{"d_model": 320, "n_experts": 12, "activation": "squared_relu", "moe_layers": [0, 1, 2, 3, 4, 5, 6, 7, 8, 9, 10], "router_cosine_scale": 20.0, "init_std_router": 0.036, "lr_router": 0.000354, "tie_embeddings": false, "beta1": 0.95, "batch_tokens": 65536, "train_tokens": 239000000}
Below are experts of layer 8 (counted from 0) of a mixture-of-experts language model. Rows are named router (the router's row for the expert), up (a neuron's input weights, with its number), down (a neuron's output weights, with its number) and show model dimensions 160-239. Each number is 200 + 40 x the weight over its row's rms, rounded and kept within 0 to 999.
After each expert's rows: "mostly gets" lists some tokens that are sent to it at least half of the time; "gets" lists some tokens that make up at least twice as much of what it gets as of all text. This comes from a sample of Wikipedia text that the model never trained on. Tokens count by the router's weight.

# expert 4
router,137,186,191,186,198,158,185,253,234,247,245,186,196,219,248,203,158,190,132,142,235,272,177,147,201,227,151,194,214,272,164,215,238,254,166,291,216,208,208,242,222,190,301,244,209,95,242,213,234,215,195,169,126,140,165,136,268,298,238,150,163,257,234,152,244,223,184,241,245,149,225,227,237,152,156,194,169,170,154,156
up0,127,169,191,232,214,156,180,270,256,169,286,207,185,233,189,221,181,220,141,185,179,229,133,204,141,186,211,198,227,266,260,163,236,236,180,130,178,150,136,165,231,167,270,189,172,206,139,191,190,155,280,289,230,220,226,169,220,275,195,177,249,238,302,129,166,211,210,222,223,173,191,230,199,229,194,216,221,227,213,246
down0,158,142,227,240,230,259,245,189,225,149,170,227,192,207,216,185,160,162,151,151,182,188,141,289,204,184,164,131,77,193,252,132,266,276,274,162,255,230,213,168,199,208,201,285,181,216,217,236,235,204,163,122,139,191,174,190,234,130,220,173,196,236,170,155,140,211,212,184,187,202,165,143,125,122,183,245,228,266,260,214
mostly gets: ",", "),", "\",", " because", " 4,", " 3,"
gets: ",", " in", ";", "),", " as", ")"

# expert 7
router,235,216,228,242,149,220,170,132,203,224,165,208,166,241,130,219,166,177,139,153,264,149,143,211,138,239,154,149,220,162,260,228,193,141,165,226,192,157,140,242,159,208,218,151,183,119,142,143,138,175,158,187,273,229,234,244,215,166,214,155,296,248,238,181,133,193,119,232,179,221,154,153,240,230,178,178,204,180,181,159
up9,180,175,181,156,209,149,127,198,130,208,168,221,203,227,208,169,238,174,257,200,168,174,227,226,176,222,219,153,205,188,242,225,231,123,235,172,195,317,122,201,137,162,202,165,246,184,130,201,165,93,212,207,233,249,134,201,303,181,161,190,176,199,197,215,205,165,195,231,219,233,204,166,238,198,222,161,263,243,282,117
down9,190,241,245,201,221,115,140,214,208,168,234,265,240,231,233,155,191,231,212,225,177,261,201,157,177,234,195,137,255,160,198,234,233,218,170,175,196,162,189,263,173,162,285,164,250,149,113,249,275,167,187,195,170,204,182,228,255,202,243,193,203,210,235,237,201,163,197,228,219,119,180,198,221,329,196,246,185,224,207,264
mostly gets: " and", " but", " or", "|", " &", " •"
gets: " and", "|", " |", "\n", "-", " "

# expert 1
router,259,239,190,203,174,234,148,147,225,168,207,211,172,243,242,188,204,125,220,258,181,260,216,198,167,204,273,157,166,236,243,196,141,158,243,284,230,164,185,176,229,213,215,212,188,233,205,260,224,180,119,222,217,133,159,220,225,201,173,215,210,203,212,296,175,236,178,251,258,146,229,193,223,213,238,201,235,237,147,256
up9,195,230,273,169,185,218,229,215,179,260,117,227,225,262,235,207,229,166,197,230,285,186,186,178,240,210,278,156,226,254,263,137,212,206,177,216,192,187,249,219,247,173,176,169,191,273,138,159,189,164,261,235,226,184,208,190,180,159,189,196,229,192,259,234,139,161,171,173,212,192,242,245,280,220,236,193,252,196,219,284
down9,227,226,260,161,203,167,249,195,191,199,215,224,156,78,254,114,226,142,207,174,192,158,198,139,139,189,191,261,126,212,161,243,171,130,223,231,195,214,225,181,190,194,214,264,165,205,169,197,108,182,243,259,197,153,220,227,203,243,205,200,187,209,210,193,186,158,175,187,176,184,167,153,218,115,203,153,299,211,168,127
mostly gets: " The", "The", " the", " a", " After", " after"
gets: " the", "-", ".", " a", " (", " of"

# expert 3
router,202,172,177,217,266,274,198,127,186,165,193,230,173,186,218,200,272,222,214,210,141,204,213,200,110,182,123,213,134,182,232,187,130,201,184,240,171,153,197,204,223,202,210,190,218,114,243,139,150,128,200,270,222,244,131,219,138,154,156,152,198,211,299,191,195,168,255,267,206,189,226,137,241,221,258,160,254,157,202,175
up25,199,171,223,264,282,189,171,224,212,179,211,255,147,199,197,189,190,195,244,211,173,258,158,261,148,248,175,232,217,164,186,147,170,199,251,270,211,211,176,204,207,229,169,174,182,188,211,214,264,197,193,219,234,203,180,185,226,228,152,172,121,219,152,250,179,236,233,202,158,255,219,206,206,229,200,143,269,275,179,235
down25,260,151,225,180,250,210,195,149,135,201,192,194,155,174,208,306,171,229,185,233,216,117,185,195,162,211,195,159,163,130,201,210,197,182,216,172,193,172,199,219,178,234,187,191,238,143,153,167,209,201,181,170,93,220,223,174,223,208,144,187,253,192,180,150,150,235,194,143,136,137,225,256,228,206,196,138,201,77,214,149
mostly gets: " was", " been", " is", " have", " are", " would"
gets: " to", " was", " is", " of", " that", " in"

# expert 2
router,128,215,249,189,213,129,160,183,220,184,207,125,234,198,231,173,246,188,210,146,171,218,232,149,174,254,215,182,283,144,245,161,178,202,241,257,154,197,148,248,245,158,230,211,178,225,193,182,221,241,221,227,215,222,226,171,145,146,229,252,262,226,244,212,236,248,151,276,235,196,160,195,276,173,221,226,199,226,185,163
up0,196,135,159,173,239,135,124,225,225,165,227,202,184,150,229,305,176,198,222,212,184,223,148,209,158,199,203,216,154,148,156,209,154,229,192,195,171,292,180,192,159,210,171,219,175,174,150,202,176,232,228,237,197,259,220,287,151,156,141,244,179,162,152,207,225,284,194,232,266,286,242,243,254,233,230,266,149,175,200,192
down0,139,164,153,191,117,151,238,139,152,151,174,171,180,219,206,205,213,225,193,190,183,175,213,189,174,154,164,265,238,196,191,173,257,154,166,149,175,213,241,94,167,228,225,196,252,232,157,213,201,121,247,150,270,150,220,228,190,162,230,205,245,79,198,145,164,246,181,155,251,147,278,230,360,226,294,246,282,252,156,136
mostly gets: " ==", " ===", " St", " ====", " Saint", "On"
gets: " |", ":", ";", "==", " on", " =="